Experts of a small language model.
Size: 13 layers, width 320, 37M parameters.
Experts: 8 experts in each of 13 layers, 304 SwiGLU neurons an expert, 1 pick a token, a sigmoid router.
Below are experts of layer 4 (counted from 0) of a mixture-of-experts language model. Rows are named router (the router's row for the expert), gate (a neuron's input weights, with its number), up (a neuron's input weights, with its number), down (a neuron's output weights, with its number) and show model dimensions 288-319. Each number is 500 + 50 x the weight over its row's rms, rounded and kept within 0 to 999. Numbers have three digits each.
Before each expert's rows: a language model's description of what the expert responds to. This comes from a sample of Wikipedia text that the model never trained on.

# expert 5
It responds to: Numbers and table cells. Digits, years, percentages, coordinates and table pipes in statistics tables and coordinate lines, such as 32″, 1950, 1.05%.
router:469460500364420548426541441535541473427386569544448478468480495534506636463479552517488479472598
gate0:549542551501518523531463400544479570551451414455502438507441522374517575564487455394541393554534
up0:554425550477500464476513553521495597564453491490490478479433490439487526468524534412464535548592
down0:499487548488431556376564509414546565580533494587561492486439445543540467414509551567545525518523
gate1:432468467606545455481499502480553490496548463567356485528582465421535547488485445614469516543555
up1:421485415557534549615552494490511478442586391586441527562465455517550520488433525495438493586496
down1:505472546532437531475550514502528512508588602543555516550479543547459579551488534520570482409472
gate2:564525462564509499444565473438554544472463484452520548507579475551510488496447467488434474481522
up2:498526431611476613487515577467495549492521459547563491500495460530583481505577458541479468503627
down2:478479415497445505459433435517594468439546542461538474490411512533407426519512489527516572520511
gate3:457506524480550513575515527556444480564476520535440465551438460459518544558495415484422523464503
up3:490434438512508441505426434421445596548484523475501515513463555494461434484434584431498483521548
down3:577568507528574498464548546522480481511395522457491435446407401420534557401423537554522475515423
gate4:548503505509553426467485531486440459461391482527546493539512490512552517641470468465492479514472
up4:551433450539539466518497526467435475485502498483610569501624437579567486579402566536449470507465
down4:511490477549502512558486444399554514434523437539516496611558493469500477493485402517502479515512
gate5:501497502575563497519517562645591527522417495451513466426486517452566418519496568491557574529444
up5:506435459386537440525542547438454467462394443513505567533488490494560449494478431540446487438551
down5:529451453550438476449509574444515511484579510485509524498554586475399460414532461538432464540426
gate6:442546479544540443414511448482509441359481546461430521494472479475516564476446528484487456488560
up6:473504494514485493485526498455430527601534509532515424514530549495546542517463480536513466517602
down6:408597546545461518518553443466349442513539561471512439397530448517531511460490545571597463531443
gate7:499535563558494551548498443598457458403413493490518514682477552511482521573443477499518501501462
up7:564551544402453528463520436448400450630547483546501491461612502390504477562385462518521441458571
down7:473514571524535552478431500562558510463484575577545545545511466518489445608460472512512555566480
gate8:514499523507531440535557592402574539471459474479541483518598474470530445549557553482544497470548
up8:527514450604459472461503536483482562530511575522555518536445506518541539557465544552518490437560
down8:577491574515469549469385514536519468455533474567470543522391462558546518549402447440533579444494
gate9:485430517600553496352541445489505556521522593491475567514457570504579500521526454426511464531566
up9:515504506598463523445513507513572545479422538383497578590432496519524508535540481508495559506524
down9:505526453518504550504448492407493480416598542446532528496404384494544469436502503456509494573431
gate10:495556530528487485442524443447474481483497507524443417447449420421490486472485514425455492466498
up10:529425538486512526480533506533503544490545509456481486500504526551556541611529488542544539461463
down10:422524423496509497516426548434563564492540559467469485510384505477499557547488428504585522523596
gate11:483472433461506525525503454521469473533498518531513482463453442450456551490526456529500507488556
up11:487464509521519498540440525416487470497504508492521541504399445495414547527571468519450497456567
down11:464621513510534507450631415428429584548550492515548465496587538480474541538506496495485512441515
gate12:548505472517499478490472454469574500490507481479543523461472480516426458511496470448433549562532
up12:454466442506506437530461464448473471543513493383527506479313442531512469428512406498419523446524
down12:421452487452559538458528499488544539508570486469517435516547470583516540522460440519532464606438
gate13:352540475429525488534483482453523477493472527501474444512482478429548519553435427555498554545433
up13:430467452509556467479429494432483477429470524457481502514535536466605369556503424519506515505488
down13:534451483529476490428412512500495456437468539567513451478544448574561522511575531530514603526468
gate14:483541489557606497511547560357530519479510365532512568553466470521501450427549443511530582401547
up14:476485460479569427518510450511528521483488425491518483526478438550491465395504507440461598561512
down14:496501623528573626439541532500538521625578509594443494497463448534492401584385513649479540417494
gate15:508563499412608497480553485500490546508523499476513401538423421518522515585438388537495468500588
up15:490470527522460467504488486469492450491551469553521539432518447495492412450508551518505530495493
down15:542494481544507531534555489528479511493536545506498533404410584550470587499552425470385510495496
gate16:446461323519512557475530463503441507460443535495481557488527593478597485540427479467449464444459
up16:495450519561428459509582516485520483445452547473456578441467547477526583515502539484468472508567
down16:505444590452487523473483555559498493572600527393480658509509404506550481486474524468406437517612
gate17:469536484474399553575516415514450519480514513487499546493494386469511480497443474482493500648629
up17:500534587429461558455500404568490554335472564477554535505526539497468535478560488458502453664474
down17:563648508508536462531484479567602525479516485439487567591450493460588443467461485530473491520546
gate18:478594475511511379452534467539528434497450571486506534475548512493424509472509457593621450480488
up18:492407549567476599511531508516488502494427495503499503518504510539578541481537493482480479533499
down18:500512471497473644385384537517545433568524493581533463436565516511515472441508592548470446476525

# expert 4
It responds to: Foreign name syllables. Syllable pieces inside personal and place names, especially South Asian, Slavic or Italian, like Ja-g-dish, Mar-ten, At-ri-a.
router:504480482415524540424501618501464536430565579522417523447457480535451468584477553481559465505595
gate0:554400460498497419462571605589616575472529514456530519511540500410481447453490477460522537488549
up0:583540515453509510525486382455435605427473467486475522527424543550480473483523408472431487479520
down0:440540509486495466398509486520462477489437517493594529460465431526495520542502446494441434401478
gate1:427505496440540597479558478581624509581567526510476496497578534530584545440522549547531419474489
up1:399506601544552447500528470518543504518476463422588495475486425478458420437465485481445522487515
down1:454498426513520522550436488554560497519443469546511590544482567551385467494511544554531500554606
gate2:491555489472483438458526500478581492532560558535571516515542481450451451489536423459451431438531
up2:515448451477528487557492400416495503411431435482511483456459471493548503475499480500535505421573
down2:529524430552480486521494463410553496539483493446435480482425450443551512496588498476525416524496
gate3:602450479619512453503498460523453474504448455568525506535467536550451462530513458535514508430562
up3:437517462434506518575522452534517491421497526519592503505550463497472552537522383495574429459509
down3:560501443586509523475461502562469447542461540442467483657492514518514511568503458602530466470540
gate4:545505543527568498494445433544507486507494513512473487474512518574544569509514391447508490564521
up4:518484552486433514445501488528603394585600467445455442547475567514641526556477501445492507484513
down4:454452424410467519543476521516533504455518505548472556506521490528571461497477522518566486484459
gate5:456456505520474519482403561483557582452503472451568504452496498416530501511547554432537434598445
up5:493510462535528585488484463455525624552723458511538481513535495420521472511531513433503482444501
down5:508601519500445475447616447516519578492526586490493440524533416549453450431464524582580462476606
gate6:562534403487458580465446537501531418577501549574525531540538544485553526400541443488462555569400
up6:458407508530495408514582544499546468486500503503449501533468573559497494522614518465446513442540
down6:482526489494482446422599487599492561563551537505457501530434476449538541489505551535431564402449
gate7:545466418484578553552591515480508491469481491446464516455485443503583496448512440566537482489545
up7:512574553635557551511421479475553562577451495674524566486514506439530557501474531420467394449421
down7:529478508581452594500430564525484563562697419449557500360462434558558488469555459572570462572460
gate8:517584481551556472478470488472484458446488548528565508471554549510478531454522514472544501464472
up8:412447462466537451417476505506450484431504516490479505394525495535490534563551405427598389559509
down8:445531447659521405548516397473471520554401515539543453485496531551466479480419481484508522508480
gate9:501377409528490462434484503489491376448560542506433512435518450493477483482474504516585512546563
up9:461378450602423489538440464490434540466604491531455503521551439445446483527501526489506552556526
down9:438462531448448464419515484443481463414507455459501443481515492544558467433476523492532485499541
gate10:440484459427534435523525525571515513449537476642541502574621418516501514474531486395591537569518
up10:471509585549526497489491455511557444584531484564488507485422528625542438473510455458468606493526
down10:418539506526588480497438479544513487489465507488419488504487610516621563533521453452518494405631
gate11:512490478534474513440445468587489495500526575465533547542517496383508455521561505519506501571479
up11:473572531572469556388555488497415386491464518440494577560394590511544458574509529522533519509464
down11:502470441515449371562438583544580479507517406518598489415430528451569452493510445471508460443399
gate12:600490478507401456550441554474513591550457424508494501578485414449507465599500479477458550563453
up12:468432478605555469504514529509472394458522456423489582531463509423461527516509489409487504470522
down12:497466496523451413561503554454532503587459485454458494497524459477484593460530507541531614538429
gate13:444542457406455466525526531545415558485502498539487458415455468579556442411552415431450521509531
up13:587549503645499551433508555504556453469495465616481457514520534457465492543457526504461539547484
down13:529539502520538486510526513502570532488535522567459437521591403524481562449467541527479475493478
gate14:536510431502533484463493576506493463468469441506440520522417478505495401526610547407493623538594
up14:585546406495527597385511544535578468374574543479488481583449484499471555484570467416506663498551
down14:548484500555500452454392427503482442515484443584459563523449462554414479486521497411379497460427
gate15:509549529532484446550528479512480621509515522582569558570514463440445512488420488453572574513490
up15:502532472406438509456462410557483433591555481466546524435450494572568475481423539398429508499522
down15:572514478451520494381425586516419448563456562547438580591539449539439512534482548535551588505526
gate16:524484530558530493459444547463494473501411603504466463500499497409464385401508482583443504537513
up16:491409422553505560553544531445521521583521467567482452450548526427560448563519484488540494618489
down16:576503491512468490462551556516525468560529479540598527563456445509565399517543520503483482467484
gate17:475502505427558484475517528519515523490537565427472526453564494495472458452521536444593534565498
up17:424560480549605445505490469571524482534546594447542495515408566470470582490498496446497497387413
down17:461548465528511513480555502428537413417496473547567491505460522555477480537558544563480494517415
gate18:512463445552547471446469540451617523481539631498481477456622465543493537508606571529503520510531
up18:384528579520595494526464459525520568502547473515532508515474507508451521521548421560597486428565
down18:491446470392535308442449491444463429523483544476479472547569483618521588528415538514531485547562

# expert 7
It responds to: Line starts and capitals. List dashes, table pipes and line breaks, plus single capital letters starting words or acronyms, like UT, T-BA, The.
router:468425543487479528401543543407503446405418454446470465471534471516530521424558493490468557443523
gate0:475517522510589562494551527535493449455504459568525555568430544536587419482459476590509463534586
up0:458476522361465544546540520586551547484541490588569546530501518508674495508495456462488431516522
down0:489486560547489604468468469573546560466644523459576554481436429600494531528428539432465379430519
gate1:525450520615502582550549501495539511561433516531535457580582474486503484574563477494551475360457
up1:529598526454473528429490570403449389502555483466448476471496470478476598588537491518509478502535
down1:453494548538503488495510590508491450457527506424476550433444466479507484546428394492642410467602
gate2:606546366535539515417498511563518427491458477518515584542527523541384463413461538501530511478553
up2:460443596404451424537510473430533495410460516416442427471481528496586593565571454466437474572472
down2:550601530517509569446476554431472497427517528498528468475434453524617442444495520478474484489424
gate3:518590428428515454493500540447420521449435444552549402481472592481488570571507541555455507505493
up3:451439500460540526449433482544517502472485466450438574550540582509532438467502536516477497543551
down3:503596523505517544549515482540481488523498472482450480456537525532402513545506494528524488479593
gate4:548581521528420502473626453537437498493510496546541502526481470422487505515543503449434530533493
up4:524502514572620541557364592425500405513533382508512507439578526506504523522436523509517445497524
down4:553493510422542495496487488418484526581561516366527452477534574421518513521554506443459475542557
gate5:586576563461531563536530535594504523577520489580510470522528418499444522424529440567512527547419
up5:550550550538438438492543473538505595662557449523538483581521500463472428494532479482505511553542
down5:481540501420519449442508558530492502521538528492466403422478483337402462525480485453445522553558
gate6:539556493540465481492582437558543478449580468461448580497510595470493522593482526434462590497477
up6:467502512463514490602420502366438487466474441507517491499528479533552486564505466473545571451416
down6:401468501483439590493486519511446520473549556466507431539506549548611523551610503567507461541538
gate7:524470460572483493574422510440485419552525584443568502496438410474552527495497496511561516547497
up7:496541509455440541384544529396576486516453564594424529449480492590497394497483437332414513528540
down7:538540575505541557508418503533469453614581478388486589391479532497432517472519564519476497581456
gate8:473464558551531502537579503519481512509449527558478478565481476444508500441476447394527454515529
up8:530457379481473560556466516479554560595475553514457531384445550499581554500510500579539501470433
down8:500508485558487450604498582370570553478435414554450517587418459494526496392629455544393470516476
gate9:490503565474478503537539451541537413542482471510545431445526511510456507445484427586449455545477
up9:541515503492479506534590509522506435559475538435581472502540496495501487492502436615477438535508
down9:504452581577434389472444427426570544491542534524496515479465463486535516521548566371490510511453
gate10:464495482439474551487553475563529507478497568565489454492535451492550491421523412487497459490456
up10:522428458535563576502498385473486446463464458378538543492489491532557580475569554481508472524498
down10:419530557483524474501450558562435534540572406404538527495471474400400449542399527531484548415511
gate11:542485518492479398448587447568477407465465512473580477479484438493427493464460347472508454371498
up11:451488623528471510464528570491495543518536486498535573412541532388480515524447431364558457467534
down11:540587423434432568470529457455394415560490483464411438504485465410485498525480515511467485512441
gate12:459515477434496592474462520444522516421508501501513564432528526516545444538458596530534558426515
up12:467460475499500543520497518533468595506471531580511559468604486573498465524404524476516558429486
down12:460506493528527493566512476488387603514431547526554499557469546437544539525510419520428526408447
gate13:504402503526494473516525563551575481432490442486475531539589537504427480521567448567494454509517
up13:484418408495566489476490542564464562487507458480546545439601463386399536454569555487479466522545
down13:439525484492464514523476538580551467484523533452560517542476467496542540488537562531540543545449
gate14:566547519511510413526542455556517509485441481608530501526531584498489411516606478546550494545467
up14:437465528575493431520507525511617488516481468530466455495489599510489507515525480566570489503516
down14:478512474500512505453434509464514462515508548486579378520495507518567484518540519564559430465479
gate15:538508451524528485528548494557520545486446494515585559442528573522542449499551517498443397543484
up15:525525547551469581469501547476567533472517391492486469489493568483487540458460456543457522498462
down15:501510542501495495569496500504453513499467464513559541530485563512518505540480530490561457492503
gate16:521513454419520544519606523476602510523532516422486536423455577486473448531476470516492452491430
up16:468508406433531510510450580493476516465521593387576496459466418426604473577536463547475490422516
down16:527527592498412479442490472479580534559484473453558485418453540519564482511503534474379503535457
gate17:530463534484475497503402527579446447514583428555462444476481648502516506527406435463492508445531
up17:461473486546463517469488605486595437462545524490571474520464478559524524495504492514487488483452
down17:555527548499558479553471525436500469456470483505455579494561553432492438474586533565414489455500
gate18:562438471534533570496429637479505516478429439468503477513487515462526435540470496480460448498539
up18:519415440524571579466493454479472506451582543512533468480460529502446385583472532468462537503493
down18:613599527544529559512386422487466503572471555558526491505501439535485560441485538498462501510528

# expert 6
It responds to: Common nouns and stems. Whole common nouns and word stems in prose, like time, film, age, office, range, plus suffixes -ment, -ation, -ity.
router:567492455489490565439595470487443527455466460448445512474584419430465527463486587581517441441481
gate0:520507462452585465558518432524626623566425406374493433533468470505581471441603529554455523523475
up0:532503530515473493483486462474480436551488579616627516558452422461542507479420514421450473523477
down0:501565553537550499538567486543532532460462488467546488467483548536544485537542530571572511549562
gate1:511490438524487445544509448411568513370450543515607544577528528411577515526480495568550550528534
up1:442556474509482520448479464561510470500561444462494437500457479521490517509469437551584496556514
down1:543587526444485490485461527478557508469608428548489487470509436396470572492509509534518483446420
gate2:532557523450462532588499408527461611443540545528529470542532529564569543434534511510541508500496
up2:440513432574433522445475491500551541522512527497545530607473502466480519446451526618485476436554
down2:519469451451505485549543518484592523389565416495484493453571520512529427457511534525444541481555
gate3:538514505555466481523479404523523549493494461455457401403485529499469380499531449509463514483501
up3:429558450482528546545558524353398529509549512548552569527530484540454516606486485522480504478557
down3:514563620572420409608518535535555532502554514558493469549483498477651530468463520457497476543514
gate4:397437533510513639522510527432502405528422525506506557490551472554526457526496440489523550530492
up4:500473479489493552512419472495497490432527592497440605533544542411485477495457575425538441557494
down4:563486514386555464507515442496475462454497568488359454587472506450479526528498537519462611598464
gate5:532600390470495543535661482433484511501565473438523443472563397440511521426567536588520423471480
up5:501471551506491449577502554596485475561499583510477512534450531461592465597496565523515552422523
down5:553530369627456552546510562448627441519467396465523487467568473463594417448565523563479497478506
gate6:489577486453509509455545543455443488478474403432497460586547473504526478501608554462513443503481
up6:459564473436582524567526534432534508588482413502534437570458363592505495491579558529566538538525
down6:546562464561522464448517461534489513493519464493527561479531432504523513623430519446523541492427
gate7:430562551513448524564491444460480487559539451437441507511509570471537448476483495415488524635529
up7:446546501482587465521441480519514434468524562507476532526563498480457504473542467542526517484526
down7:554508550447471549457570435494517510501499480512497561475550539458464538499554527528492571519525
gate8:515431482454446400492495491541528498583556592446473589442525453451433455574492511549542391414457
up8:475437480503490537533427480538478504562518462498418470548557503597597431454465408478472470563529
down8:619609539496518541492466475473480467560532474498493456561499508492515531563452565546561409490525
gate9:402512462432532541561520536487504476407468475532507528569481475530522541504509458497446492480591
up9:509543543524457510448516529463509545561600495563454483540474414471540349499543529434541563496529
down9:544505552475516530469568573527540448512509576488567517496426479533457469466438446513371472576389
gate10:493516496557503485547480535481495550588390437534493460492420448450539477519480479462472472573398
up10:505472569402462507487463575573466381477482533468474470527505464384536429438537476492559577479504
down10:571485548466453471509495503515501478529506543555499512480491578444445431487531479493502459534508
gate11:427520575475442463520667435460459455499469466487523529481531530455625506552487562498513451532505
up11:433503524391423440583506461477525451448570494473509463536470479506569620575486541433451428492457
down11:416488571564405575482501485510505539522520461451456490380509520525515523519425498490495495447509
gate12:368457507565437477419474493434571568448527459425429510508445515484440437478437486546528434560456
up12:557527466548524511473464549495489448587507489596523500502491524493491515597514505375565490530550
down12:433437487562453525546400445471521434462480509509589509492416477469413412492512477524444548511501
gate13:501448520408470506530566501426484565471453592527505469476563542430435462540471484482522559470487
up13:510495591444501500572479407460500512533536535418391418548511584501524513540472425548582455556418
down13:547515484546514445464488585476578498569457394494529436453508533444483504485539570547493534586539
gate14:556464487493488468448409447405477559505484475507458535485469490553551606431488545557497605473501
up14:482448409450494530473616508447530509476588515486476448480481503445433428532482420469498493507522
down14:540478578535579505481566565576541489456479474484555440565613544567533519530561483494496522437467
gate15:507530481531613494539502546484491504439398473519456466493427529508533462525343480467593546405542
up15:599412563454482522520503517452606526462476377526519504517416373433497603505497479518500502473503
down15:480481571552482520538402465509622511494452593389442525556458537567452445491435552548450620504522
gate16:510498545454488502465532480544466498565589481487437515502546510425507556540472454520624427511532
up16:498452575520552510581560534525551511505462523390531457479557493559514555467598555511480507519546
down16:493529378527543538413473579535454560492464445486546484546547474502404540545446481543505521480535
gate17:527543460522507535488467470499356471449510522500544480507578538481459565511534463475488529562500
up17:472472462431539540469533495547631486601494523523428490467493502461501530506494485495488402515431
down17:508501480511442420492523450508536509524428437501457467595567472571523553522617379501568503514528
gate18:502535537486405404480514411508538453418502365510535487484595541496507369429523426544431456476464
up18:451500534459457495453554474473550463376502364440457419541474471479570434436516526520563499466556
down18:478514545549574560456467532484436554583497493472526484554468500516449541589566537522481480553482

# expert 0
It responds to: Mid-word suffix pieces. Word-final or inner pieces like -ed, -ing, -en, -al inside longer words, plus capitalized name nouns such as War, Cup, Stadium.
router:563485525486563590543526518493508552554498483587466446515609402522421426468461528493700486482484
gate0:582495510455527567474547420466509550507553504479510540522544525467520507563477540576371519478419
up0:545451544447546535540462513512543422584363596542465481498425528518506563502459501432464499539507
down0:513479514485500463461624543549453454544579498478416493525558472487484442492415514467689503523487
gate1:568552527547414515413486499562503492516547454532561520505470562454464525503548546485483465521465
up1:452630519515512550486474552524558544509421566490485476510432609505531528451498506415462389425506
down1:416541448534468560512617492441477486499505483527518489543488464518528475416479515495548576459453
gate2:557511481486534557510534555395548486496473583525442528551438496433529588483517548470375521540502
up2:480479484493595409531528430468522632527446469465544479525501452438476519474522497502632532513466
down2:459503507565513427533548546520586568488535470459562486491490498495572542556397416506558579467525
gate3:555507497466456590503492455585550566469473510486468498557547504536475450439429486428576393500512
up3:528408492445585487525449568465603486412472486557572520570459525526505578485534470452465512521537
down3:482415523472451526494424492462480513565529427476523501520389399599519553451428543471482499436542
gate4:510467552459491584510520528460418472502537535550447405534522441484545490468479479529538589501457
up4:542539467500577473452412474467570490495493458510461485548470559490486641568584419468478541497472
down4:502415458564415562591502449517469496561528546484405482483443501487469478497474486482529529532437
gate5:492581579495497442544531520577550544453499509501537527572461413480450513504450522500469556481611
up5:445562514536483475493494483522439493451455583469478503539565527566499504565493454554535425588534
down5:405464461510516528546471462583478526591426517453527392523496462455453422488528529474474521512426
gate6:518448514488504497551498444441471458541446477510485454482497487608464511467520495543598555465462
up6:509491465429531463431544585498524489516485478435496467488518559576501458487459514505562482443538
down6:491506456553498646478488555461594413539526437422472553482461516493410465490524571491556496440483
gate7:492434515488527495505441485477537506520484580541596425474519586475482529473494459520490435532437
up7:491426545508553487430398440446569527510527481498509462438584527490381497510494519540435422396476
down7:514633545508500505462504466566513447508585475449462384592588508487532527418512453414501560500514
gate8:537423450435517601474472523618565485518536531582552415496589544508404580602443588630502515508518
up8:533510452565503446507467569597448478440496557438502494506488496535527516541490561511409466515592
down8:407515494497570468595461407418473538417490482503471467460462513430456517493475551534505435496475
gate9:566425607442519571537409521500489428529501525483491569402439474513511554518580555582501573569546
up9:443410571552567554462436519448492549401389600521393528547485523450553556498395496429522542589479
down9:470535556415539512403467523407596486502428554535544570522523453569484521492507492461502590510461
gate10:502531483556522478525559493357521523543445410492505473559532529468523504419511522608471545514619
up10:473497527546489457538516405410497459475489418513519529603548499430583523432534491539439533467543
down10:553468486562579545440506495593492542438430460450523518448515582621492482506494519471461523484431
gate11:550549534463521511561476459531521473489502463484486538505487493463417450447531510532539529410466
up11:290537558452541545406485493513440539495413402483536432515521502469503434513546484582439499550501
down11:500488550487544499519464509537520486480527500622424560536526611496521484509495411518439516515551
gate12:491417485498515505540504537435502513525485434562398489474420417499504518544436456433506409528520
up12:505450429511543533584493383487500469506503486475562554515492539480587479486466433576487459579544
down12:484477411498514435477425479476439481495434563578501515513518483546530531549583424516480406500419
gate13:493501540424486566525503499479522452503496511530473522533420435508468412519575420515479451570524
up13:525513453437509505427481539506573491491504534548499409448506438579442480489502481455489523552489
down13:449485462478493481507502556487467538498566494520519514491487438427455482451486529523569552474634
gate14:578588370488495434494505510416512480492514449441443554437480563545505465474403501487496451497464
up14:475463540497580503568519551580408493436543524628446483519547497480440430457488494436557598449546
down14:449462516591489451556389450602550533507456520561457528461566503543497472510580403522534477556638
gate15:503480411600507518482464516472463473566596519519487585463485502495552617487528555542549473487498
up15:533488571495549567509450412492492507423495549472540563496438440496546413561457556397608555450516
down15:484491520574460518430478559449580366522562484478492491539466591517423481548604444560510453557435
gate16:436500518543444471529432543459530481470499435549439550454543490496511499418563550493496458482499
up16:495418529523478484547625465501523442462507513593506472511516493500494538521464537492480425569475
down16:508553429481550482508508565448451512604520560539568549488558536491530481466502513476520541452540
gate17:515451414519565470514497464516573561525437522427468513579443550523563512433490509485483549478536
up17:548500532499580570481525554532442404540477496465539492514471487401463578482471595501586535544549
down17:463412531448447522470454486558428552377493529534525473583526552487584436440518485443539491544522
gate18:460444527451459547543515455497472487443484529467466429546447509527492479520504441485575597570463
up18:517484502436500592576510409512555536561563459517491519499467448559472527527488435501483572570494
down18:469572552387446493411525467474515507484414411491516513491499470541518449506604513465522386522491

# expert 2
It responds to: Plural s endings. Plural and verb -s endings such as masks, pauses, ballots, entries, -ities, -ations, plus other s-initial pieces.
router:573387503431511541506539566444496532520414625510442485490547451423438476533472564531515542454575
gate0:457498539542466471555478478521532456561455476459501445489458514471505575577527492490467509435448
up0:581560542570552630543527552462468560446530514516548494498472493499451499512492438449413447509538
down0:438556408433502457542546512472459473549466479551482486526397514519533478436440495471505463412446
gate1:511454574423505474441502442529515456532461459497468518590511540540496468534486383575523472492535
up1:463561487587434491413471561505495431409542530517438449479504459462472531500509551496476554515506
down1:510436473478544486466512410590479501510458516441516471579480519545489558593458468524499465572420
gate2:464467533430491447448549558499547482539520424517529500572523447559551500554546476573546530555494
up2:478527567554532561505471508559428503511492466610506574573425525619580507552601446465533405533539
down2:505454459523482473497501543514515497461561529487403455456556522446452479446494589490536541454496
gate3:513470506469507550468503538461379571441603451529389464514514478451600562508536550488492509591564
up3:518529515508391596494580470586480465440453426453406506448492453488481526489501610450577452532504
down3:471431554417577434531505460567459502476533639486523546504544515559447429606464508538468596457394
gate4:525486543506539442493464485449380500383582586421446492595465539465472450403527577483467571526537
up4:506448419444381530467484485383480513442559486470432495510437444520467498476528616545465493487507
down4:482486513506500568566466541424498464542526466472511532530462530479533540447446530550474419532450
gate5:525469633599500532470556495488536422582531594464503472463496437509466521438542400467618540527541
up5:493461403446516493451496534497478458547431529479474628594524395549446407510556575360593428491540
down5:508374503555496520531531504472490458487499470474585494481478476403479497431573552461492526492546
gate6:499520502582504503501558503517503501466477505594512527531462503556463488483501457439529483486520
up6:484500391558500535472553490508410632518545551518501510494553475478487459483466458493509458498454
down6:463357473530570560458311448470496495483560428492547461446567513536502551486512558482424501466420
gate7:505544540494435468428460463492476565532505551518558599515575530481471499492481487406548534500407
up7:538525568520501587562554542517429584605563477505479563501466459513481565484599528521538486496577
down7:484498499469603414520459557480478482624372529429543479494437499530524434517482513504457507489499
gate8:591522550513588499503431522518541439478510447498464546478512533456433463359402541475358459509484
up8:514500526560591521413532507658468407548523481437539571496541502501417543482490520556502488520551
down8:541468503423573491540446499492435531527473585463571497520517584550531552466480527449596481515452
gate9:465570491421425574517527504515513572488464522499533540477482474516479480494512493492513501560409
up9:530506468467578518471450637487442550522519452458539458437484530528490531491506449521520564475516
down9:497462468497482455589552464498451496415411516496554475448479516515640463541559452535533418492524
gate10:631570538512489492453522422569446387498519558520390468413487537494555501375531501591452423392477
up10:548502564498488569475432503468527451565471445440457466478450594479489563544457474446451568502556
down10:548454488597526454554502559527503320539500506464443490519516554431473542573423480500530492529582
gate11:477464502478538473472568669495495533416583531565495516580551522417465471440527433555484464402517
up11:543483446423492466494458523574478452500554490487523480494464530460445442545528532396456541480576
down11:451444480623412518515512482468567474421488472560464488421494494531453475457449513475415531401478
gate12:510506538529459469490516479476456477456422483379446590437491498544444564433484434507447552492461
up12:576541431425518502489531489389481510444523544483465497518495427543472429529459477558471488483441
down12:483464539542430524512547521536435635514503532592527410486523481535493630463455494520491529523505
gate13:470482473473493497524458528466575458587486496599560545541452432519543435527482519527490591459533
up13:500503593528491505431468465477528507514455534447459485485463523430487561396563490542466497477550
down13:524448443579546451452518488492574502416568476466517450500526536526496560499498484444432532479492
gate14:492512517502463495473512454392437498457582470413421493447545437477668497494491517477563519460500
up14:460472483499461568581405507432523470487564491482467548484494538483486500501535496442431504457554
down14:471432517390463539506548541513490497527533481519493482362486515473415447499466592455463515495498
gate15:490526526540523499488472574459512542552496501574516516514504448441490599495581469503543605503522
up15:501510593548531427506397558568570574472544518507491512498485509533452469554510449531516543526580
down15:492556540544557435599522445527493456550520505481577520461459507500446493487481512546560467505456
gate16:516446416512626536465527476510577590607522477529420443469567489517548489534448643581445564495478
up16:544424481500491557530576427513494536459471505564503489539601512505408509513485559614505538427444
down16:420526547559534501523541478479461465469511470494571484510536484602563442454480525485411461412518
gate17:507547542457426552499311416515564503489455446517554522514511450508549513547505580463538481483544
up17:498500556523415515512546586502498495623532536477438389489495531495430531405491516508456561508407
down17:527509569522522500548520505444528418504581534507551563475437445482556536513461583526444495483472
gate18:476435481443489495527410477427507421545474469444534559537490463582517523465500451467565525480400
up18:513520485545531535532542515567594500538546526520501469468514513320506458496475531579551481474605
down18:544487486448565603418433484543550587528573493497459531457516438536481571439433459475546510459548